Experts of a small language model: a variant of Muon for the experts.
Below are experts of layer 6 (counted from 0) of a mixture-of-experts language model. Rows are named router (the router's row for the expert), down (a neuron's output weights, with its number) and show model dimensions 0-79. Each number is 128 + 32 x the weight over its row's rms, rounded and kept within 0 to 255. Numbers have three digits each.
Before each expert's rows: "comes before" lists some tokens at least twice as common just after its tokens as in all text. This comes from a sample of Wikipedia text that the model never trained on. Tokens count by the router's weight.

# expert 34
comes before: " the", " he", " was", " a", " it", " they"
router:158171178140086122129158167101132147113120127144166148070138092086120136170091153159145163089134143077115097086127082204213084155124099157160080123122176137098100135099082111154145103168128122141093107149196178146091091049120124115155074173
down0:076112102118147034165178169169122127094104142166132126099124111128124073162165151142086123091124098143124073142131111061150091138123193161143116106150101165130134133117196124160156085130213130142084143099101168122161122155136087142065181153
down1:142121091100107137145109115121224152141169128141093106179209109150153078122155176111133153101153128138136109155127097156078097138146120148109169122138128105082118067126134044159153166161112134125133082145153172076128095108124113170152149136
down2:072157149089090120126148117120130106107064129092112143166148131116160146143159071143141201194156095114132166134092138122144099109113142130121129117095151145095116104128122130082133163124134132080097141118118153163127216068151144132153156154
down3:146107133186137137119158167212146131103117110107142145143129084089109105147109142053079177124149139135094121127031154124151138117126143140150136144147089129061184122165165136174125120176171121104145070055091123156137109194095091173175125137
down4:125142117116144055169174131168104158141114156131083099104124179108205151128106148089144150124152099120161204145135153145131162164117100164059130145139102120153197122096133154114100197112084138196056154136156118185147133175147166140123111047
down5:102163127087127154128126120116155083088035139121157104090070127120138165124116102133156146103157145101119106159068180165102149094183105138124114145164138142178146098134114097124126154117137168071134164130103121128104076164136116134029179139
down6:152122155178133121131060119229114131088162156118150136136069180081149151142183164094141105191146110097178112106163114163125172152155151095133101151127111101122139068149180075130116152067104136170155110142095146132137119132098074024143137138
down7:107090141150090106104112089164188159118170130111089140166100158123139094124112121095086156127151081129117148094177171140118136126151146140177147094046166094168154105178118050111133114110143153103099123204132065151068113118094152067119093119
down8:155095148085076115063113119129148149092081120119145081083148119110080134163067134086121188134074111159169169121175135171144112105153186059190124075146130124105114156120123163097182125169145130138072167112163122086100139160106144127125183183
down9:132118120173125124158170116132138075121168195066095130179141177110158143122123151128115126144136154116166119150140136058136136173090220088119131129168163100148124140151057150104130136157161109125139123165073138153128114131096168072146139082
down10:130096118123143133078116131146099112102035167132112129096090168113164128118127117130122104088143156216113126147150100130083158126144102076101141098157150119199108131131151130135119148151116174120118160121111167088114144187085155100093142160
down11:101154141116122175116110142112173125170110099198108149087122131076124095142070110118118096088108093126101196214119117157092164142106137169169094162124143125128141123069150149100098153091126092094158105127096163136077151105136134077159108088
down12:123158116163184092115138183124134124106131155113045136156102139119121086171086117107128194147141175111168121173145094104115127173073152098153195083084112120107116079172069081125100145118177097149176081089151120157054147160180158135090125103
down13:172120155130178107125179165126166091118210136109117151160110124171125040163081153146135128178112104181149120129168131096135127117180143159117170146147137169153111150106144135095121169135072090126143140115121123111109112120142172119106095134
down14:082121126181150115144071101090162119093170131161129118111125108111112127159143134196135113185183160126135116159150130159104080135164138113100133105158122102113077096131102122136128196067109103172147112163134119110145112114171154110117176103
down15:179166104139066154130160104105134072132193095152128117105129119195117159131168086171114138131158109112129162049170133095205099100089087126117103186085143144106170073149121126116054104169166215093141162153121162146170134147080131072120194083
down16:129134138154114143140119126074118091102134077111192121161133119159193148037172121105106101161066080101158113140074142117138081179121156131118134107092113121135105126131191105134090166106176162097155137132115105105130117107158157115074120106
down17:201126174111114081073106154128168152093100112177101134115162100102065129119153103132081136113106125133158124156144110142113077150112143187126124155094126142074106190154106111099093065122160105138137152130103130105166145135107104025064131072
down18:123198168173076168121118149156121106109212063122175106122161112096142116057094141142170122099107120151100122178158101091161119112079142133150124127153123115193097081140120060122144063124156155132130162184191124164184162141107129114173148124
down19:162173146158145105171132149106112114160138107119137130155119131110152134153112111089103096187152094176135107088160050091103158202123148069145144191119146154131153112160092154167185119148061104092101146129109114181098170099147141159133078120
down20:095096075110088118067160102130066108108131125114130141141158127146142134155108103180111091087117103129131135124126092115119098139120150101169134062121145159164131110115077228154134136097118162165121086133104114105161142116127139167111139151
down21:140069119081174118173116120138190151145103104103086135149141152118158086205153205105156137108129073124145096162137185182147143085091164119136091082114120094134085106140117116134117110077092110139098108138172188106104102117154100156131140135
down22:139129117138093149135151084085155128090202138172184129113137139119131117165143122137113165165148132105162135140099100145106114153081092164088144103110101055134126158160092132156108126076081127083147145104204074159156152135156113073126167166
down23:170130094142136144070065106117103152164104091090163215138135087103141155140071183153119118133128125169101142112139084142076175133085136103182106092114110151126128151063109175111113135143095132157095151134138155111066128071108116116121115176
down24:170161099167115119164180085159165116151147117077110156141096153168129154171135108149138164185193183122129121154135143102114159145107199196133107116146138137154144111136131088174094200136099157133176126136122112128119146083128161154108152088
down25:126105133070122162102128207124193145098137121143074124074109081154118177133091111117098064137107038163130138074107113107135132141184095106089090103102153152102131129150102108136129110080143162074111130184134122146099073119131136149158038117
down26:103160099078125127101126158132093203144108086154121153107182076140120107112130124190133140133161134155108105141116119111159163120093158150138108150115091168140110092153118123167113140130126138145163132160125120146126129127151080177104089140
down27:130143085098131068121100168177138148122144087115152099123125096168120091115113181103151128165116091119159100138081082146072115139088082177099060104104155144155102052169147133145101153103129159138135064119074081098090088129094088104165130141
down28:094163149105065175118094147131146145150094151096135091056115101147186061148112130118061085092124158147129170131050115118047122155128089106164125112117142160151147137116099189176128117127111117094114145140145146125141162124099182162119154074
down29:163129092147146083150142141110137108136102120185146126202126125117118162094107118093192112159145172115139145076172120103161135138153163095124092151140167178148142119091120180137164118130158124082118118126108161131092077149119067209100127058
down30:137090122116145081113109125128149111148162185151136136254095117137113162124127112102117177129152157105151094156132175118131137077152124122126170174125155119156140153158108142125168139082082188067146126094165130097135111152124143148143098094
down31:102109153121116145092128167119146145132138103173153162170149084100167161132149109112151174138147129083142113156159065186154094177106155092115145146140149093100075172132188162097110101178097123099122160116178095111202125115105067101133104089
down32:169122120211059074168083134138156203148118099139171109172140187106130101141075081116123143117144151124138094120135154106147113131105138113118113113073156105130169201116105129098077165065116149151123137123164168162179162115158133193153172128
down33:120082108120113095083169121155139099127142132119144145124156118122125125153143126059115123096232151157089147115133147130130158034145135131090103127074092170131095099135113152119132096104154117149165134127121129144154050170123152123113165153
down34:101143205130042152126107135161146169179116078195089140138146124130167092076122117088119139110114177202172115175170088146125117108089134171126103151092200175148048092171083147154162140082109136131173146123140152146094101087116180162153152126
down35:086130131151069136119141108107092137162124132087085115166153113156120108127133183098121164154101131114110149106149127143117098154130137173176120110128151156122119123074093178048165135116159113161084118130157132072180160112129121221145101126
down36:164100086111122124131182116156078122126109150105092120108144194088113133112157179152110168103180179094109155085156161110083127044145088166088070112154113133135130142091173140076099107119105116116150155099153158165134116144110157152157133121
down37:101082176101153171131130154139179098112150159092109096121146184142125131184079134068138073085170190071107133145138131192088111127185141125111184178136121140178098090106136132124159144178113183142104150196125136121112111120147083128123121172
down38:168103135147094141062147138120148123133144083147088153111116151092146145139185146053124083126154155188086116148177180063156163216158134151173096126060074167167147144092136103149107101149141094127153163159099163169155108160118152102143171175
down39:071089169143119113160140162143130104156175038206113148132172169136100107108148132159150160169053099156159158107096086182130077080215118140136103157095140152151115123188096086144101138087107129106153133192097161093144070127127127127148098127
down40:121102170135149179147118168178102152175153140077164125051114135150148165166018151099156099158145160092128135142081146121102118152108107177113168136108093092147150177090138085115172114164136193110082119131128085134092086112128114121126147056
down41:140068119160103163134125106134156214185158111148134102134120127126143101073121124189077103137118139143147153129168110080126165144168155190179143119154156045143108184150089106110169153124130108084126153138083153065137164153159136165142098133
down42:126098071128125149132074142096127111060187125127180162199115162167122149118148118103081149077126191142186107126157088102122128160138143092157091124065160157167103200133109081147137108127136146165063112079130114125153087107094130174125166069
down43:167125121129111099179106166124141173142119171122115148149114148075101097125114117165110195112113134135126126130101157097116139103190187089108157134112138149137147119155157175150109181113172102113177149136108141143086120166137135060108119059
down44:135121155168165091137198161154131138162090151100164174158115119128097181168130125091174093050169147102142157203139104119154179101107133142069136106055160122079065136129179128096103146142125178158127130178145138119158163130164097104121175142
down45:158121084174156069120120162088128124089122091142090096073134143073133173146169108178161119144130112092089046138160161124101129105149124161104134105172095157116135066090153140133141096123087168085107115160159141108153117155125127092158121255
down46:148126108174171104120197153189132135070130105145120125123179085116124129057165118143139204112112111082103128148069119195133129126118102205149131081102123119161070151053058125140127099173145103118101132130117153106086131150130139120132079163
down47:140136132089169131119151150090149135058113112113074100136075104142117074106174152103140153118125155163140119161140124126133145158089109095169172153181152081156159131160094127083139198151092105142140197105132135178152190144121137102165163110
down48:115108169139108125123118167183100110142078096112114118106149139104098131123139127077141148129157125081123104055136090102111114165171121142097165108163160133137136094127083152139124191086172058084174119168118125109176169086086109160150217146
down49:150110155143079111101148126134072113118136103194121095109182139114142121163100146185133101154167107072141129146123129163157118121103116095117192174062197189090134065103173173074127149123133103135155135098054120124150123152131103093123130183
down50:099102136090114100183125077111137186127161050151173143211118096149127169145110128074172162109111085143141142152135121176170032111104128136143131130119183139107153173099143079142152115135096138128131092141125058144096093119078136168118096094
down51:146147139151118106110149101100188147152098084067137122175142092157111178109150101119145139158110166129100124142140156161095143161096040129107146061142078096112178174225148164171156193107142163107077118154088090171127151139153134207087125153
down52:107139156088128170164163089085131111150122149114115070097141137177129131164137059121123113118139171115140207155096120125134112082100066139171135070191066101109107139165182129136194157145104156142131122109068102115141096075159100110120157131
down53:118145116158096116059136144097113096145165128184129102109125116128136087143105105129146064116104129123136077139115152113112133142090143160137094121206217143184135134175175136147153128036136154131123116182117138161175066091152120157075095104
down54:107158158084127113155144156135156162121145107149168171144109112089144132156147181137122142127123089101081117103106124139166102136149129167081137129127142140139181058120118142129154074097121093187173129120146112153110178150162151171100146108

# expert 1
comes before: " ", " A", " \"", " W", " P", " D"
router:172126132175117102160159141161112184096168127117173124083118173120114160119116106105089156091118167098128162114147077150137096139106087188151081150106174100068121125132067100118092117148142160120044129164153153159144143110176097114169095150
down0:065074115108097150171143062169143107137144170140150092098125137130101151091102080112151118155158159136065080162099116172124122176187123077156096151137131112104164093057151119102115123164123132165088129180089161154095159109101088126128153123
down1:131055077085121132143180125125159160094135124160138135056114105164119095079172107114140103168080169131210117105169120194114085138114114152163117168116108115087131136154165038076137084111165134150134225146168099144127140090146122117107124141
down2:083078131094138145114122112163142148096088162083121101124172078120172093124110103096137111089098098078167119089129086121110168141134162132103154153095145170128068125147145177120079125143142134047151172155130193103169110122130137205111118135
down3:112205133085086139142152123189158131147151152149087113117103122210167095158146171123140133115130139153137070083090117108159108088135159122118127129061119096123141136081134166107100142105130086179161154122135143139103131097174023072142145161
down4:144172116143142120129147101172108111138094144121148095110144151175116102104141117122177164194152106112108092211102120118152145149110048106104115091168135130103132114115114104102138091112196061214114133135099144079167172139192180051091115095
down5:129128165126124135100106124121183136124109101150160103143109051139153186121136074159137172058137108115116159119099101085149130155089185144127125169115178081163116106084092147116130105173139114168080109102172113178188094156144173149073076125
down6:162141109116080144124181189087137164189186141109159113156207145191084130152093109096164141143199111137103139105135144142140137139087174115131096090132094139138129092078158168143129169100124183130165077138099147115135133111155094178116138129
down7:078115103067120103143150101150193139157159092113102120068118181135146215134095088063170119105114144185155125086125130108095167130189162070133142108117155140101156096124089129073116125153112133136086151123197107160160133158216109115169122124
down8:202157133131158145107160136112135154078144104135103153130112086122077129117111158099156160124194117114127098109168057098110163107094113105074111187170135113140126103144140072117173131165108112094103093118166107145150186129162180186125138162
down9:119099128101115139133141180087197123155138160190140138071094140151142132088115149127150125101061051077159135122181144089171073130130143005125098141087134130092132177117182139164165091166149184151157115171115137120117119155071111167109113110
down10:086126108132134180124142121113204096135083128114137148135160096136100165143133146142089121096201113034080117172167146187156119129083085091136091139054137119082113082167073132172117152142158180124105178119101136118104108132156133067105104114
down11:128078098111074119080111238161086077115150164146148120153180160173127069111145100115149131202088143184133161101135147114149142117128153135091089171127108201116118088109093130153167119183118121064166222092084115147145080107156154134140174153
down12:101119073100099160063142121068156120108077110155176094176147099121117199168123161128051127163128147132129135146119133131068194147106172140179089113170121126185163152065108104174122090130125110103082130170145132089087149140130156154154067183
down13:151126143134141122120143057163079102129104085084099149130182088127118144063072164116141075129142090138131128129117153185114143107089091122117117090139132161074151080131149113128149128131140147144161076096089125166101168148146076039154126110
down14:154165154177130134217148140110107157170097187103168142163122142143070108148141122193158169122109174105158188185128129125101081148091136141147135165127142160173077176098124150107105117156103160114113126148167111134070132136123152169162130157
down15:167096124087172104186140109121172128115091094067119121070099157136185140153121102147160169112156139117118113173132116116137110161116136112096112115108149164141074127149127104134103118183089093114096071123120112139064087095137132027114137193
down16:108147053069166116084129119171154091084123187150088098094137166180113134145128088103202102158162102092110041129135111163145130133150142061103101119174109212118131084127119116117174130113115164144149126172126141124095117149128119107076060077
down17:113112128124148139110188122166148150157064141182116134146108147077090097105148126115112079110139158125130059142100179123155136147106139180119119133096101172143167160099136154114082114133086152119095064079067145124109160156148161058154064101
down18:142125135056083165135156132076112107163143135111111134078105160086093078103159134185112115119092210165087115096120178133130186191147173208133123093136151111173089166162092133135192115139120169106171096125186140093124089090111101180167052133
down19:117122162097159178102203166180156116128129176123169173140107119114119095118098127148123032129117144134114078090124195127117169122195123114123045115145161137101108123130161137126136080102094131142132114116113176109148158071171123078140144144
down20:150008125114107130058119177167136103134140127138135148085083110111106143177113111150196120176076096084100150145142171113144183153118105142179125194107093160059080144083139116089111107137143088120101146178126172162127131040143103169125196081
down21:074161114150122121171218129122116098035104094126128080144185155142132164136114139122171150078123101146168132088189122133109180128093163147056160060086154162125175074101119140114101192082145067093154084122131185050125182096137105087120119129
down22:125170166142163151107163156140086093186162095106095099105042183113078058126131168107100168128115120174129182112107173144111128120136115099120151105128112130158124099134147122109117164134170108085103142130088083088109079103056159165077127089
down23:161084100063124141085152145124092069121128126150084109028141098130127133083172100100141128125114154140133182142103119102101202114112113188112115168110151111127100086149093148106143128160137125072210165152148114112108093122135094140174132196
down24:157117134105095139121100180177144121147098140121078162128122209119089137111121152132204174120123167116144120156062133145104082156104125057141126095099158186106118117097123147072178141135090117110131132073049161129177053097112113143116082155
down25:121107162133106182066152097133133100090127102099105170119093152112147154172121140215095103151082134114109096052144089125159166190177113154161126106164153118128140053131103138193123140155169139116120090111088183181187127129123138141162172131
down26:100105116128080102174113115200187114145109164132090114139115153146099152175129144132122122103102175143185136119155181078138120059124177139129139107081185131071153162098133085121066147150166092117135155128126105121151164067155110079117149142
down27:114133147165104114135183111132071127102083129151105124128130108130134121083165064118109125064024140163165139087120144125136103112117067061135112076100113110139175154134082122071068170083124043152115088130126130169153129122133105177101192136
down28:157165089126162168097110083110145087147142161108080140134128109110149147089127172118072103113080091173190177142150099083142129159161083132117137137067112168153167116167092142155089107117111157132170124121141132123105078128142130159200145123
down29:089204147165133160133173075210094104076094098173146119145152097139124132150080145183177114130168133151158125071160131142099125117117165100119141110072086123119142183142134166194122138082120047089090105087160147167138162140149090142156148127
down30:165144123178150104227113129052130135152139126154116171112149123115119162141147145197177149097092148173160221122083048148125071159100101147162083135121073094128123148104158050129186170148144118146135104114112169136089125138116141132123110113
down31:105066109155141126122120174113123197112076139130126081091097138131126093093109096109118126093145108115180117128117085158137125089128187117100105121122127185142122116130159178125141106101116109160205136118172094150127127115156136000175151180
down32:167128134128087133164149106085085160087153136066128112126099141180082107104114123117160098112177148166098129146107093119178174111146128154111072149073115127116134153062098130140127179105178139125092083147124098129143115130139033086212163144
down33:152139169076132100157079092086108121142096201141127121073090171121145210133078151111100129140133120166124101128187156151137122044142175125138125121154130100132147183151074127115125150136171090162137142141075075151130146146117164077093104095
down34:141095084142067157125137080097128166112192129123104142120118095131169150186141148126124105143128152120177067092149136171112175148139121130175177146149061099127112110103126115125122148119112120151140165139137062112092156098149133126145085102
down35:093109187098134108148135157130136163199152193140151128172090165127139112141100134146185126166155104139110155128156126160084123089139161114186108133102131142060101134105207130110145135167114151184172128103054115140129133156163112039073158095
down36:111110083110159101124186130141152129091089106083150122082132160142096140119164075049153128137107086156123121139135040094138085137075084121111171126088116165107133113114197165136129087137210046157117190096100126135173169121072079152123114070
down37:070154166170109152114133148143019131187164147115168123123152093079150179104131085145109188129108117159097158131100092192176190100124111093073169147134121120093130123130106153150098139149141113110144166113140155164161131130180169140134142110
down38:098124128147103118130160156163103058143135126134135141126105111181135142146116146163167036080136074110080153149143134106146139148097186152158121150137149127083117098063067135141128121147144105185073090143099210194164162128114134019125112132
down39:159081166196146121133128113139125128133097163149148089103175129131125149119136151059121089125072136143180107118165100174096192100095095091145178120113105173133145169142138159121127153143114122160165150119154131139108127129137116141084089060
down40:111088169096153143143164136034141121146135117181157131111094124123144113165129086126153076132136125119133085149095157114137149084110153216145169079098192173076125087118134163166112088165114184174173085095076090126143083127150100140099163168
down41:146158202134107154110191154099131107119080062116143175120141081129113092133144110091152167114109093153142091178191065131141117128129055150101126072119154139158122114110106118173080133088121104138155056118068146094186146146110103090110049178
down42:120131080118109167145157077138148107122153145189093127192165091101135122119129071206110114129111161122144120142111102122164126185114085113094140104132097121177136198113004171104157158106076126126139092084085094139069149104073111153099103190
down43:097102116105141066131111068131132190097152146126108143166158127074142145163130096094083139133140162125101135128069080102142171070103047111088161126120191105106110125169101114177175146121147154118150122063124138120097150095148121129109068144
down44:170122073137087112138097093147182122084138100156136120119113140154172119078067087125195156126168142158158111129127199138162146131067135162143186151148124117118045107107099140150079142105197115108077115143119154136162080105153130061142129092
down45:090090150078107110097186107123105127137039114065076065107181078078170153091122130144179106132149116106133148111174109165063106104157134135109151099094136185113142105152141131127129107135165160136142175104114138100154147110119109198161200174
down46:107098093106163141188152155129155122157106129088084082127117096116134139175137107107126115106179131108109069126082140135133141114071132130143114193124147120206157132126155184107172134181138170094099077137087142143167104115115062173106139120
down47:164143127133113106088049123156148103147146078184104104200092126094098118113115115165127193110144113119097153184120117143172140148171151098177121149155091131118100178169134073101101102111092088115217134154159122130141196126138131104142131074
down48:122112205156117152113097070088101229181115197182166145110116097099117142158167099088124133159106120135133139085130115141147153094151143161114142168151138158087126162091154142082111103127105160148172155143138120138139151122122098125153168110
down49:132124101154107163125148117157076089144095137104185131107110153114152115162103164144131103192157174142151088150079162136159134188165041123119095069104176104072184076189095124076119136091047113151130115134151092112130108139097171178104112132
down50:154096165139110148106164130125149124182149094099156170125154126157170121114142106107102120080063106124131115103178112169123181099086123061156130122126121162149099140086109111107064224089121097136100109131160145158216125110196160135085122162
down51:126121133138120143098157126126130133145123163128143128230134141131124114122121159161117107136127147096101130143138145169134112161152100069147116165094097104111145143174137128118134108094160154121120091125171151095135102151146176255164169165
down52:188123134126188147127089110167154170112145182139195147197131121101113134130094192138093120089114123112099099151174108148141103085167108127102084152211141079155128103120044094092121150113084133107148136097118113159122079165171149140128124142
down53:212106137168126161071120203105148141082146121127136145130111151155097067115097157125089104066106048142114132118156117079106072118148170115088099118086122150065162111123150117140177113104151122071196143128154107134179146161118133130151099180
down54:125151068112139142096129134173112061122083123142122174106191113112135139078118157154139118117098127122163089103103044153169124136174101081083128143157099119107081142054051115100145191115098137139123104136056068109122119054116176090115100100

# expert 16
comes before: " and", " which", " but", " the", " he", "00"
router:079132104125086130123173157092106152136133129136152123074121139148137153160103141167073136105151175081153157133097089151199107119109104150094075117088138063123129087122086096082101118168145179150120091130132143118181148096147080111192040135
down0:150125138111109119162177129098146147098101193159149140238108096107120127121175142152212146146095097141098139108103154101114153173168045177158135089167138143083178127173133103149157151165102114156086114116107166173126111123146154101129138156
down1:170160146178106090144142124076096130091087130144142148148139143156116172145158157078163077149089150166187152171147165159123215150112129172089184096115139163120073055169112127144123151109116111113166106111109140148158118131131159065140138100
down2:110124132127097124137160130184173109092167130096127131140064162161112178076179127149135111119128124168117128083163110188171087116090076120165102123203012117083140122101167120167139117105174147202162132163120102162184113210108144112063142124
down3:134128165141144123143130097111139180103100142131112130088140131117098189160100158073085141137136185076144085103089081191188123157150084101153107134101127124163122077118145163079105142151140085143093112130123150118114124173083123157096185191
down4:092098136186078117147122163112131112174132076095120052143134146125125226126117061070152083075179132076122087090112175157124130115086156075151170087094103147093105176102145077089165156130125116133125114071112146187059131149140127113169070159
down5:137061114155069125175149130119144141083101151128108138062129100086132133130114142129148160094108113108137071147115123124086071113128101076157215182063143135058174131115092127089117112128194065172090135102045124153132111095128106122092099145
down6:126107131127189114157145110102098139144192137091178110044060139186126102144098142150182102113075130156110159076136097114086115128163178115149142177166139111160157119088113138099162143121105081147134137140118103152111129176156194075181103114
down7:076146111082187129124147085141075127081151143113121130227100153104147055066129139192098121102105103154098096108176161113117106086088144097123118151151162172190127108165037132222123167130086120127113135085116142127160100148126148156155104098
down8:135099145156171147107175143135121162155071085143099124115116165097133110091144133117134136044173143144103161135162089169146135133082107169129121128122167087170055103179129130071134184131118124169170173115097113118089157093135223200143114087
down9:095124099099071126135094123144168129089107156102133181122101099072143109145080090172156102181113185145159103141139138122155151139197123157127115123121092114133124099128104175125129084207176144098118097189122160130100068135161162093201131087
down10:140148200145136152163112086115139179091122138131094110139150107122168126110171100092127111120149120123135139165148182091145123142119086035107139098062113143087110146170134145109058147128131112031124118091110105147133136103136062112097148173
down11:091111092151113188123072141233117173115117162181123158050093162159142156103129158089146131154101100165094136139087166099085133109180118159096102150108147136181127124116145104121144145083095144132098142144102078137124174123049109184094106136
down12:141130108127116162177085131148157124101112123103140151200122155098117147161113109115227137135084138096107104149146135152132195177142131144111133119136114152103103140099088180134107099131103080072144178100119112143168116135115136093117160082
down13:097154128180134096120146120139157075139117125073127140141088103131123131187094113159116180141103119131116127157151128161114080095120140180128085087080127139084121148078064097119194114123134165123193142087198115167135177135164109075144171117
down14:092149082158110114121161128149130108146137080136112153164119135185178087141136122149147120155137160065065100147112115129145114130195137164099113130123032154186138110183169090108091112160096083211110099117122124160179122117134112159109079148
down15:193120116106096139182132135136138108190080163105163094214095145160104093107089122131152116142102143105132136067153066107186129119181178136104129140178137113111112175115124156151125154163120134120197114097140148103170110149130149196121106115
down16:094199131150173098093092165109146129120132086098172148108112097130177107120040123126151142122104151131097075157121159171161204127154137136118175173188119091118140142112080102089155143122084175132099127122182105049142171140090133091113080134
down17:154134139101168142089164094095144135158149151146130094185151093179164102129137115101178136108115162151109134113146162127101107120070100113100103101112156129125094170122094157144113164130139101103120111122140116107164158140091117076117126170
down18:092079134178120086108165123174185156131111132110068114128163179136147076186111119079140091133139102109113146086106120146168086181120160066067118165155146167112158091137121093145128166067110153123136172141157129120092134138170093081120162116
down19:084115123062085108126117158088123059109117129168068158108112138153121112058144179122119121146115136126143192196112129167099139164175089110117151191162104137150071128136080171139110149069077130131139165122130158108113140147126115130114120148
down20:216128127123158129146126091066129143135148193121168038187132134115166140087087164115135071149175110167109101124124135126130132113143174153069145110050122141118103143183160150167145119172153086138159143154116135146093106161140144040150127198
down21:186216090113170145139138083162100142126177127125129106197134150116110141140150087173195125095162169110145086157109117152120155082128067142123108154150088154154167137081133086132167212103106139110111131092171146118133093194116167132163103119
down22:166059108143156117120112154116183091126091076124122117234102146110124083126178188124066142097085097195136129135073145101132114118138096127132110054175098115182104141083128110111130133096121153113126083127101086145129078102113131099181125092
down23:168066112087145120134099147162179133157083167136169185178107115140131078144139177055171140130090116113156130165113185109132174148118123158162136208084076119148150173055159119133082158138115104116110081107124085165183086091106129148093173175
down24:062141145122122160113088144103149109162132111097113155078120116137129117097060201138071097157134095124180154107114137112178102093118129188145103078140102160107160147122123147094175126141078154195162121083201138116087097105156161163208130108
down25:112138148097107183121057142123129143065179075119143146184137149120128144135131146171180094128151057125156138139128126155152160138091125073173175092132094154161183099163143132092074124164117092110097181161165121160101135134079123116167120144
down26:144124142122098071142086199133104171128103121198149117062114144114118114119108182092147099130097136144123151112097179093113118098131137088184095108190142118119152135158124091131113185088111095171137132120106139154120119116107159083152097113
down27:133154131115099167113072111116131119131176124114094170116127117123038095103079093159078103112107111088126153110125135133170137131125106128133150150112139122054202092125161115159159132145127105149120105145074186174115131121091168208119121096
down28:113115155112133149134104143162107166163116192118112183151163161171135128092155122164156175192126139052103166127123062160122104109114178121164115141109076117123144091142093114096105088120132083153113082111150088141094100154116116110112168184
down29:099140132087117154101171136157039150134172167117099102137103132167070180118119113108165148103120140108118217087056043140152145156135171160095167131137124152178107124055135148102137072111124050175096091129104112148160131133080156098086111115
down30:161161109147154210171150146121181137119061112096154143136151130134124144114153086119135209143108115140113032166144151172127240157102145101175127183128131107136106171140191086079090132122144024068101161105174167119151154145083091133092141154
down31:164085156145141093073126061105148137128149104078146098116121138138139066105113138158070115120164119159097041152131141126124169121123135139130112127158109138085144104123129140118135085081123101159101097138120163116122151135130206072126144090
down32:083121142071083150093122122109181148071078123104152139140187117139113139158117049134124095174141126133119134127173112142109137074133102112120131154165141112061103086213112148112148103127084115143157137158144140167099181078145139087193099124
down33:121133149118105108139170178130142168167162109158145092079106067146126119123101105174121111090128108163158161128074150106090129111148124182181081108122185173075111197172116110116156169128118156087105175168212103068153142168174124124087153168
down34:113144187144161141105103131104187114129084100188106116114151142085153173144096114135092185125110083087087142094055130106129121126119078180123143095152081134119133111103151152140148148124179103155127157096062187119077130063101164156159087109
down35:152125099123088112108113183137163163093116169126134099213176122151130155104147130145122126140127103102106109183074130111186087132124096110151173147149124140156120105184137151121134161125105130143088163173145146141174111074082150165130122176
down36:138168140149087108173145139118132169142125082102183108178113125149109107172143122141181086166107169140165080150179132182147091124102139089127135090148174144171137155085149117150153102102131080126129107094186115123171179139153119084139110183
down37:119176127150153140130068130103106134106123123068178146125169164087105071138059097166094133127093080135129114170156142129124125151111099123179126124095128172126167080119094111141159144137121117148112162137125150185107130168083111088096147103
down38:102140110092152108126099110146135151068119183114163143115126120090133131165070158140104130110085094150093124164141107134110145108105147187104161134090126146081105131102171146128069119170125195153155143185168132077089144078181148136127130161
down39:115112096109109140191201119160127145170158185080122147178174093117137185056191103072140147101097108109144109134084156153087130103027114176169182164113151146119144102058173163115112161113139160107101122102165125143150150140158123121141154060
down40:109151142140131151165185130106152129103163127145135151154096125154171138098120140104106178129164095119112121161177052186119111095145171091081122095142111106125082098146109147146055174122155104112155062214143099072104094174150103117161127136
down41:064104114118163116140218137146133147096156182157100149199096209135163151147115171120059153168111142096171092166092136110119121162138136165117124148134135080134108103092120132102118093115156126114126150110097075134151150110117191163176070077
down42:185114115123134146126130148145125145141167093123152150111120079181112096113115133132118088204087190081127119142171178097143128149050122129145104120141059119134114155169181111098116137118115137138107171131135181154133095180100157135131187124
down43:093156086133173117073085159155093082137143154110113200133135130093091155171136117102177117169086161170124145076059149196096085180152147135186136098173099114100134082133164072136164137152152150112153127128131109091131092117130074125128110129
down44:178115162126169117075128118081122095070137133119138139077138126191103147100149145100196093107130124123086095117097137082073114097122122135128166132091132153166106086119116115201183142144095121130156123088158120083104166136195104066129111160
down45:118079168132187136131155124155216160091156095134127096110145176100158078098113112127106139070170145191150103116134112115174150077144152152112117087165172192172164119161151132067157148199134120053092115077147123093130112134154103159093139156
down46:142072168217104131093121168145112126117067132207147077079099085124095124146154137180147123115129063162168135160109157095145134131137165140128139110117134104105126071091142096141094159099158159157176150150108113127167062139118105074134112147
down47:138118175099131137111143106195140111110191119145120139151139118096153172160096146055105174136078098105132155114182063165167119109142179066111164102154124134165105115097126112109158164118173088090127115151173092125121076119140116081122143091
down48:097079102134086181117140141116166185098169080156152163150116120115123169143096136136100115152130086124160186165116154113102083062071191124144102105121172141177162080111100129222123122104138186172158160144141147172109142111137101155120102099
down49:041113093060132108159126089094144103160060079172104134205129098191058167113110110130114133134124150179108109112132113118107148046134150137109104146142108171091138148114134151133056119137159116122173078199117181078158105131186166113164131165
down50:131077180109161125121147151137041142186132128121170141102126047121153155126113149153101160055127076178113064163183156122117161113103098138100150149122131145205146135133051121124145181102108167094131085125187145099125160117169140166116117117
down51:092161105082076100094071148129138144159081077091138137102108113107090080121127162116147132152056153097067130166129113106144115124049072185136119101146086169120167098106124166159174142119139129121119133103083117111185096123203142148199100154
down52:131120122089085118139116100115119122127141176085169111132185130144175127122096144160103153073119081133116159181169117189159174131084171135210163107145095131164116193135156160161191132110135138128152123095142112120138131103181071210124124147
down53:085071103153177140135105158122121151135045133126184093130117055126104172105144123205101159117124150149117147129136102177129138137182111138091166079155154136063081163131089131151121120163140133186105149110155152135107153178139101050133130172
down54:140084145101086130164139156102094117111122090071097169129158103138151136156145161134134181175101088153112144116131146104124080085080156129111145157105082118067152133170103099124137109186115141158141138163102137153151110119077109255152144107